Weights of a small mixture-of-experts language model, trained from scratch on English Wikipedia.
Size: vocabulary 8192, 32.6M parameters.
Training: a variant of Adam for the experts, 372M tokens, 5671 steps.
Below are experts of layer 2 (counted from 0) of a mixture-of-experts language model. Rows are named router (the router's row for the expert) and show model dimensions 0-191. Each number is 500 + 40 x the weight over its row's rms, rounded and kept within 0 to 999. Numbers have three digits each.
After each expert's rows: "gets" lists some tokens that make up at least twice as much of what it gets as of all text. This comes from a sample of Wikipedia text that the model never trained on. Tokens count by the router's weight.

# expert 7
router:507509463525474476520504501519466534488526487517570545533489476427508465485494388510429481535523544493494506473398511505579489469483526505515561544475506513472497565522512522496462546530464503470548492524523530509531498532526379445529496513459485496530514560499503452480513544452474530473507495426533469479521515493509556529541521519510581498438550474489509571521487545562539416448526562523522531541561610481559487504534579622468503489532461451487489540544541528536551508428511523497530419464534462419508482440566456478554470486516414502476487569551457544486509450515481491526
gets: "0", " by", " the", " on", "1", "2"

# expert 12
router:545497504444529543462538470477587456449443492513480521489407531544581514454463512493454490457505437576453575565530551438510563538455534468475457520493532468475543483494527433521391470469543546492532481450533524501514541548511474564537470527548510560501448510475465457542512474451595475451464529477475491478468555433507453487477534502559469447550460490496464479526554538469516491513561502493468541501533455442530393473449425479463566518465526509558480528538476579471414523498502456420522510526515478502542432492491522514510530504447496511486519525444547494506452475494463546518
gets: " and", ":", "u", ";", " D", " L"

# expert 13
router:504502532507576447504514516471479438461472540551511521527467508567493534474417533536488505457558541463492513537414515443501551484538566513465432543505489452517558500503598501571455569464508545492475494501490499461545519539539516621506495482524539659476460465438503527538538482501542515428469555477466547528517482472502458504496535441589556446542475460557458489445532539491475462457525451512474525570508491515474456508497478491496541555490501487519481524537542545461464541554518419423473512518535473535532487504486514485557522551511470431542521513448536489468483414489517483447
gets: ".", " ", " of", "ing", ")", " a"

# expert 24
router:547482496470522540452563528462532488461437467514495541526453508529549486469462480490448509469503426554455565546530557429546558589494555458469454542450544483487552477480532435446461533495528542467526490452546515504526539530498477538495423512540517538516442528472452460531494487414540481436449548517458480512489524413505413436455483527549478461574483456515484449474504535487472482526576507540496565439565459476493463454431436490513545487483470467532497529568489545514405502517526487457523505542501486512574503494451509530591553522469510535479522493447573500500527447504420509537
gets: " and", " The", "9", "A", "al", "8"

# expert 43
router:497511371547464504553487599458484506495615562489516464504514430410516508514567482489495477482502456494579456471493483531446444453501502460568505500558480503484538509495461534515555475537543465490535534505500457502502514470446437464464625525458467502481463524561495535504550548480445507418503498548438534550537457554464514495507482568533471557516491469416488532500536460564545504500527457534517501496505538521554549566587482466459452522492524473499518469520425463520549427522563479487487521500515546480509482459455475486544526444560501481483483510511477539508552583465492453537
gets: "2", " to", " ", "1", ",", "."

# expert 0
router:538454502428483583488543535501526499455432492530470508531486505568550581470458491484485516464562425550429542540497522446488523483455461549435483538549523470485515508453509453524394536472535490529518460499533458553528550493490471489538444526446532585501479572446451495558457490441494475429445508491483509562494460475441421494458510476548521443563479494531482438494523503497448481469504507505479531463530448449525418456411434528441529505489542501536480455591496514503433487518514475439485534508499441503516475432476493538576495505448461555520466493436560491517504431527461499488
gets: "2", " in", "3", "0", ".", " I"

# expert 9
router:561454521451497533458530552448562466458464472520445546557463519537565475484436499500463539499532447612428552528517496484537535547507558441483473526539548485535562467489546474502432491458530505450523513431528501488522544492491447563542445506495544567500462464455380468525519478461510471446476483479477493533542507452475420464482573446579461411539455479559452452531524565468502515517565491588484566450562481499503453462452445535483541512462547461498483507552482536487442505535520481420517503512483479501547522485462507523557516526466505537520519508492532515500463469542434518504
gets: " ", " a", "1", ",", "f", " ("

# expert 11
router:514486484506537542417468500520501497485466475527467524476480500582489531492433534507507474512527452530448617580439557444536499463541540445507407557503553454529526493494552425487475533485464562486497517482482484516554485591513514551561461521494493563580482515475499540583516509479471406488447537530459548510526499466488461445436461552529500478548515495533467514464457557506507507509557509509480506501516500487495455428487432510465579523489538504573547543483495539451456512525477573482479547563500502480495537442418511488572524468425548532497517452415518481572483425472476515494
gets: "-", "l", " l", " m", "a", " A"

# expert 35
router:486525433449565561434524551464541570458421471459463521596507488621552489465493463450453467522529475535461573560474511491523509463541519461509564538432482475522465457488544498512448488423555525525521464456532561533499543597526474507488505543474470469438428450444416519539486469480500495508499514521481517521459475470529468440502527504511540435514438496492424524461484498442443498517514511533475535499507461447475457435481455428474502541502528509486553498493462557534466465490469522425507495527484512474578535531535478445559608490462570518548491481480503481463519515511516505440
gets: "8", "3", "2", " for", "7", ":"

# expert 29
router:502486523552462466483495467539430513441478514540495424438515510470477561425521500504553445469549558541489460488475502421511538519434554454521499494471571487542506474495498504592422516498465552503511533518509516545541515476472570492494536554488549546444490491469468486523553493448536508579435453554497460464467601478513455530484549566472490514526519493484421555522538445556536525526488515488491566580581491476444520543427526486512473494482510547480546530444489591493489552504518566474461519510467466491554432533473534568495451496482467471524464506533501475428401559449512481529
gets: ",", " |", ".", " S", "i", "y"

# expert 28
router:507543486475494470564422596484479468503575546529473459448551415483509521566559468481530474529525561405499466472469439509468507441498421497543501470464453502381469423513489535571541466567550519539494482487445464544508516500515468493465575445533456472489507475553496505548439461545528494461513474481481534490550541539507510535521514449435503538510584519464475511556445500475504559507460486495502450473532560419535528500481558477417527527503443483481432477513525454531482511474506569501460426543504537466511490488591517559516457449538511510526468471488536548478496509498574532482
gets: " |", "==", " \"", " for", "===", "-"

# expert 22
router:569462496462513539424498521495531508473513517571441511502466518516560561449454535513476475491504394523463542540506517420500573571490483553487480485514503460548495557448493492490504531530505495511514529498580413500496492533487483551500465502410504555506470514506485478592509476456499476504492537496497435599509493530534477479516557538539515468574493455511476421479516526501502485494509532571508518445535458537474451441480445455563472531556512468499476452552455543543473499501532408522462551483480406442577476477445434501597465551521481546487599532491526468454479448521481525464
gets: ".", "3", ")", "5", "1", "-"

# expert 5
router:482417498437468562544531514492458436493455485504490575532531499534522483496456459430478493510629557553470571505527511458531557470542531437484430453443464556603571538479469554552472507475527506482451516541453565457513510500519476459534461468538535563517508500418452449511476514468486475531490515565553556575491540529488496540494401482543511469526458523499498471542473554503453491503485489479523491488511511523418446502501479498476517480495499427477459492516555520562488574482467520515462522551515446573518543466452474479526449502491406465547422486473515547521506505475502440554
gets: "'", " of", "ate", "|", "al", " R"

# expert 17
router:459458516492514497565478477532524517536459477493511506418533528460448502541572531495585520565465519502557457471548495549488522542481469524494500485461457491507454515523463497429551499549437497539454466575484473446480474446501552463511468438519441492481566522546481491453465511570535473614568491466483513455438496497525503564480453476462489569423500529476616497444498440486468527514470515447496400491491508504501552527453496552566429517514526506458482512446513437471523526486521464592464451436493566495411568528474487505445496542532489473452498472506420467469481520485504541487
gets: " the", "s", "C", " W", " R", " U"

# expert 41
router:533456442454502495457510514489471446464492500575485531546457465516522444470517535496466537513526407469405529489486535487435522500513480452468520545510519525509503517451500499464421516547454531478495506518487526610520449552516492552537501530474543643561454539522546558530514463502493492435423499548446516520531526483516468440492497490470449471558501559510451501510458489531536449533530517528554481527545480496471468563477464563441497482433420527535542516459514528420494477516432520428524489538441473537561489525471482495521526526433484444477557580424518520462484593486452495516
gets: "0", "1", " of", " with", "es", " which"

# expert 19
router:455474547428625523468525410484521483475509470505440426465497479529476494488455500509476482451464457501490592511488452453550563461428515404467492496442519445502528467488475520483461489530488482552503483459526529482489502539510503448485480488456522505564470412461478491542481466494438494486452541511504466582408560490534512512517499548544516424535486532520445460503576570430537469571541526513514523490527479506466423453456507536474520504515475448512469460524486528505467540602492455471530528625465469473477459512406483491517477514461513509473485561436547455506539472491514495453
gets: "1", "0", " (", "2", "3", "as"

# expert 14
router:505507460522465503557430528506459531548572521474544489488545474427477542576568441492523477467547560447585419445467416554443409493495453506547481483502456555426506463529472481531568442571502504543502510479389483517468480491525491443427536466463441452477581497514511539469476457504478499468594487505523510528525509536513559533511499471444476522506512504447442524497497504488501519466449441473586466485513547500511523554585543485442468541515475538480500475449474429498576459483525541530532465498504516486520469504543487509486501413539498515527496521559470539481519569513573487513
gets: " the", "\n", " The", " a", " his", "The"

# expert 31
router:444498518548480461525545481460539548511514511460514458553507442463482481497486551558471526501424470494503522432507486544523537485497476549491561525512537538584494473514478480524539486473493437484510521521557488485423514453437498533472509525490473450472500493565521490543540557505530601506543441515546506467403463526433522479557455463482578497527478549516555494517493509557526492474427472519446524560480505521588550477565478537498461470472562507470589526542469421604558469515454468487531529475447563529526632531517482448483510464486514538537545461543481488509527535498474407538
gets: " ", "1", "2", "er", "th", "s"

# expert 30
router:505515521470485525546504508475489460496479501515524475511493532552524436528492522492467501529511467505521475526524544448473490540513584472471424550502551419542561529437541458434523510482576549479486520491502579431470495508516542519587486505526502541530484450457427517484594538464463508432440459497468499457590508435415425474460445568535527471510562506511453471512519599456545484526527472527513477492468519526496479487471477449461555510445499521534457534462497553411476531571486450523451477540635442488520474500474539491534470468504534496443520571467534481548479472454508567498
gets: " of", "ine", "In", "id", "il", ")"

# expert 20
router:488493505496549476494524458479537557582467477447454489474497496468463423518561561538509523562368483507524494471539469540523425494530503557505560486462500566483448491510489502485521487500421465514513435540513479431435564522513531467497476437507445488496529515521482480514472494544468503573564501484488507500427445559481535554508404462481547550476515521467644511562493474522454495523519552477470494480486460517549583585498502517513503481518543495508571478531464451545516497484514497549507515439494542546407583546475509452427515520490533541493464459564442485473558482511503510460
gets: "9", "1", "2", " P", " H", "od"

# expert 46
router:554547546508508465481469494420525498497553535492498444550501532485501491488490446528551498483536467551545509503441426515569542411489458499497509494509471529531483542529494585548469551452474490484519468476524466524509509507566482523513458554428541512455467495424523542610534469530498450507530453547473537554443503502489539479543527506511551448490442478530529444536475532507499558480537511530501490562437449524476465478577547554475551477469482495493523440538435533618500470461449570494507450526428509503473423527441403513487518496498446479566562529485482407523547447568508497508
gets: " ", "\n", "5", ")", " is", "4"

# expert 6
router:532476487441541518455531456460561541471443481432472589505459510549484455503478526526513514469502476540529513482512472517478540494439548482458456451517564445446480439519510514551385567488515500496485431459517545568492529479535510515513444503548528551470501446463465427593544480497536611458469503553463420479520565466521442443508442469575492477517423487529436516522479498517472485505528525477527486472521468447548389469450535470475583483509488522519443527505523543493503492536519445463524544515472435555494521524499586514536514527459476512573467514515511474548552441499507447515
gets: " was", " C", ".", " D", "\"", " by"

# expert 38
router:488500497546423515560435508491460527509522548484517482473558532442455499541532443477546503526507538497539463480508512588467485559468453533555516487597454505559436526536503477449527488530493461491511583485473520533458456477499516483467518464534462419515518497518639488453514522518534488557581494487534508448519526507523575541487529543460436560428482513449479519438512468546506500503463476423542434519497522485469546493554531486561435473550490513452420508454536519498577512531420485554494477466526478449491458498573519495473469491591505457489551496480479471547414564472457515527
gets: " the", " to", "|", " an", " that", " his"

# expert 23
router:481485515413523444473515529486513505494514487513446429440492519529482496562518474496506498474508508532497538490531500477556507471459405475463397505499423474508488438443564587474461489471517435552525505519489454477450452491488470509447557533508521454549518492488464494433476541435525446445487489463463480492468483518553509509575557500477510500489483491504456579570498465426573530490485491502492512426542498460497428466499583502497465534464473577462447489438520569405529544526482546521496503571465626520524492459452467493540503484494516457489523494481534455617457562497456522467
gets: " is", " (", " by", "/", " He", " are"

# expert 40
router:515441521425540559464584527477545496439501512519484535538441544580534452449459481496461491470523467543442538563524547436549534580483546495504451499513562452538530471457554450468419518471507536464498489416539509531529496479505423550504423546527510567485437530496461472540530497427519458454409517477449483498517494464508474458483568509528466441564500471531435463509534522475496519501559488518484548440548476501493415453454446461457520484477504460535504498565524568506446491534495478424514573541509469520547529483435540476539541532407527529492494487456541493492503464510473528543
gets: "7", " ", ",", " a", "1", " ("

# expert 3
router:541502543488527568483538493485433496462437473519460551498426507476545472460494502520444487432480467451452553549479540432496529543484485539450474556509556470618489543462566481546512515447508576496480543468523522476547533546513497574512501540512536522491445526555472477542513423460502492468458560534445457472443558460487495526468519483584499441625503448534439488565494539508523488523532503579489510500549516525520467503461488507524532506518530474518545446531506557458448496514456413445443507534480494568495431508498517476583466498469406560474560545470506492488473457515491453510
gets: " and", "5", " a", "i", ",", ")"

# expert 39
router:566491499520517505480483568525495493464530473531471503541516479539479559533482542470500503429553478450505503494505496437528459456493490445455535457519416573539512454458532471474504423487517449490451442438507452497498406546530416533494520554419475457531514587515450565504491480521457492486520516523535599455586482524559537427535519440534494484540516521449517508520444570469488437449516486527529577491434486511510453422414537548478471506425518509526448537543515488492525565477519482416485483447525474530555509493542455393515452497442498524546455517484495482510495470481523505463
gets: "\n", " in", " N", " M", "N", "n"

# expert 25
router:503517494478596525474521490466522495490485493504480567518440482536527465481513529510433452535466499510498521484541476506575524490510521467483442476412509521475476511486525494536479477492474516476537409450483474493491480585563530465572462537436558538530502500440438549556538538491549509568476508530538434537459488515493480516457562538486607401497457505551555497490493544477429512505530524547489479473448461487567469459470503445502546449487528533587530545513536563551463482480467478511491486528464425515456501486420508434456437581484556585486413575429469488501482481515528497447
gets: "9", "0", "P", "-", "ab", " m"

# expert 33
router:546446488447568575466573493469588467431451500507478490504447491612576445439505527499470523492497459531474583575492538428543495523482525563486435542496576446447515488466547438480462570445570550502496496477516538519535481537492539547511429542546504521504470509473508483554513506474497493476426512548468472535496528446466451429471546471556525430551451476548452456517505533479506499472550530552457559494488454465493439453422493474435539496498493496502494490559499610474427498516523465473526544490497486521533443521484551496539524518455471489521507505509543477500462463491472536558
gets: "–", ",", " ", "'", "-", "e"

# expert 36
router:577523466439593542442579465516516420462501455546461497496469537563543510431407449480448502460460452538461560568457595451510570522454451477441527507459500464457521471505486421524462516467536543512566489471510477523529512565494456533563462486500557551534495544449464482579507498437511553484476544502478477523505525425485396500465454480504496474566478452539444440488528478464471551459514500532508513476522445566511450503501435532520504483495464510590504534526508543485447518569502467497528489521503427494551419504480510462474471538508476483475483485477547501523517450458482531485
gets: ".", "ation", "-", "d", "at", "c"

# expert 45
router:545478485606474585467478503542540511449527455527509490547471504538477460458501493490559467472466489554484527506478460495571499463458513532535540503474408474440489580451573543554522549511569489418462451461510491526535519507494498522472494549524522520505488432485489508563537466496461532434486496533568494582454539515507443522433497505491477458538451486487479518535593522480512531474448504537463516461478400474470457513576470545496522490579516488487545498483463522525454453456503566433571502530425416526504442568445493513540461493515472473562565533474532434512490522572508463543
gets: ",", "6", " was", "3", "4", "8"

# expert 32
router:569539495537561529483550547484500465448464457527470495506522525483482511475425520529512554504504472546490622529493525472582509448557498548514465501506479455506523510464452511455501520508526520479500496518506536590551535481511549506503471573514530458515420467512390537504495442442512485455492486459464476493507471489447511456489570476558548453524521476588450467453408578446557532489536510473435575422519461528491484477442435454458455514517494472517524504546509528537461515482486454478556501557487414552482477479437537452467571466389477504509510515521559560493533502513460534507
gets: " |", ".", " In", "6", " from", " during"

# expert 44
router:538490542513522533451548509488526461453407555517471446530446527559582525468432514479463466486528464507440519561515519454542594570488623503455491503505549456458559464498535453422434536462499516483509481417553540507505492553531476525522470515547529538461422488527505478463532486477565427508465528448420479484503543465488463466501547541572490435521458456512489486456569542500523473488554510512491546498559461507489447484472448473520599488476442457575451486553506533482461510539503454451501537558514478486514460504486550529519497520440520590482527450488536492472469483496440517514
gets: " |", ";", "E", " M", " film", "ic"

# expert 21
router:537468489441585559437542487435538487456471459538450552522491534547549449449467498498476470475488430542430607560525512458548577517472523434484451514527517440493538479460529449524421553460497509506508469452568523512564503555504447507546455526505526568488453488454465501574543509424561509440464551529493462489508508433483451484494526519570466471558447470521467455533526563452485535515539555542474531472545450534501433480440450506463572505487510471543509499540511582501454511554513520457579535526495451504518507468483539469514512569470535510510459487449548498546504469485459535494
gets: "4", " in", "8", " (", "le", "ing"

# expert 18
router:526542522553385516516460511555511480538590518501536471483505514490507519506507492544444519505459545467506454422460531480485435513511533454522502482557463515489474527548453466487542467513568506461561546473460523509499511503462439516499535505462458506515492494490531483401525570529396493394574470505545441491531462481433505483446524503457498533506529507506477487453525485631484518530471413534539506483514477508482529518586541473460462529435458500469548460445451414478554434515526547484485480550512458503437497507549471459552525542498425480452543507476495475480547527404531513555
gets: " =", " had", "ed", " has", " not", " of"

# expert 2
router:419493498480499512519490544532493475542478424446519454574519474510526482503504520516507521486426463459540451463518503490345512460496476502533538516537529438486529482494490528570537525530516442523464522550527502462466544495361515482514485511469458430505549470602482498492499455528515574536533534516491541453574424516466532514570436533452459521466499526443535540531486482642473476492434512520450460477490552539459564466506496466504484515495506433524492485492479477480566433488521438469473539460587494469530523522506448508504535458571504479468490498551502435480465491503544516464
gets: "\n", "s", "ed", ")", "th", "=="

# expert 42
router:556525501538563457491500507528539547521531456502471510502549487530514476488505587544516529546464432507512482500537461506495477422620522517523577534455513480482434468519503500486491533477485461509456475518534453514462509539498553451493516469459527541487526586502491502586463478557540525520527516524477535476480461471513527519507429482466601507487457514489659538501433466513475497509482539498412466472477458483531477508530433520512437525487517520459523591505493499539517496405502504548508429452479557545430549511451481467442555507479513525511476474580476565434605523545518483461
gets: "\n", "0", "9", "S", "st", "5"

# expert 37
router:421496519516526497519590464433433503477513453463465491546541464534458462477489456543501543414510559522484504529459532497570460502536513544490493477543516468511505477554539535492491506547550488488537524445530510530439508454467582486402467531556504467489524499412513514475500514510517477484501426482478519523473447476520520476509577524545508542504502514590518455590412464494541525484457454515415500543524427517467471557518521462472487592557496505498465489469483508535468555532463497483483483592475570492437476573463567531500537519505520533605542452474552523508484555417508559524
gets: " and", " ", "as", ":", "o", " of"

# expert 8
router:566450510450496553518521526450544475451412523544508503521458509530538437466476504489431515482521445560436552540524571461534570545483552475441450478541539439474543514481478502459431546461522540497541478450522571528540494524514455571538459475531515547480467447428435450539537487446524516517441549466468494533485530464477420451488532495596441432580433456523456441516548553455467533513547528539488543499503503501500439475443473437475563455486549448536510494551481526471476544536525517433478512510496420515527474498466507494570493505452503522488510534464540526517518447532437489487
gets: " and", "3", "-", "6", " one", " R"

# expert 27
router:537455509449508555449565532428495435455484469517432502555457518569541459468442494470461522462458429575413555585503525446502539546455516443514451574548513473501539507492482459558468505472497481451506514484537491477539483509509468529487479520522525534473467462484476426543559457448578492444438529491440485477486528454466426479482569452557459444553444486528454461464462525456522541500584556497480525521542473506539472459523449503458536504453504453571475524485461606479456531558515555429506525561482462504507503492515534484522495523474496529503552564466546479508495426532519551498
gets: " |", " ", "–", ".", " J", "w"

# expert 47
router:507490506479548490497502489454513474435364529498449537481504589514546513493498497476459519528474536497479535563491506497532569565475535537455482500546474438554536501506508489420477526504578514517495536464517453528544521522497525546491463509539483515435397548445525537479507475547476475552441455524556505465415536425545459496471542614555490472516483497527410468516528485456498521499537506489520576509396443414533485425534497401476521462468533507557483515502483529484440514567490451498476533539525478464489444465520565451426473474509486441516479558520517484497461544502488491496
gets: " |", ",", " it", " It", "ic", "|"

# expert 1
router:488506540543446524491484505615527435481460536524522540488476507457531580478545527460542383492529580477534485501506526492415497551476565440490481514516489531528481540469516499501445424570487510508443454506567518510529500489517537480574530499538559513559497526538584545504455522518509460548513546526543545494543588434535514476473523557433466497486601520473436536516549530411494470489448512459483458522437478475480476491468533497482452475404499522492432522474505455449504483483481557477478488451550456519524449458597527537516452479535484493543491484491520523473505586472486438505
gets: " of", " to", "|", "s", " or", "E"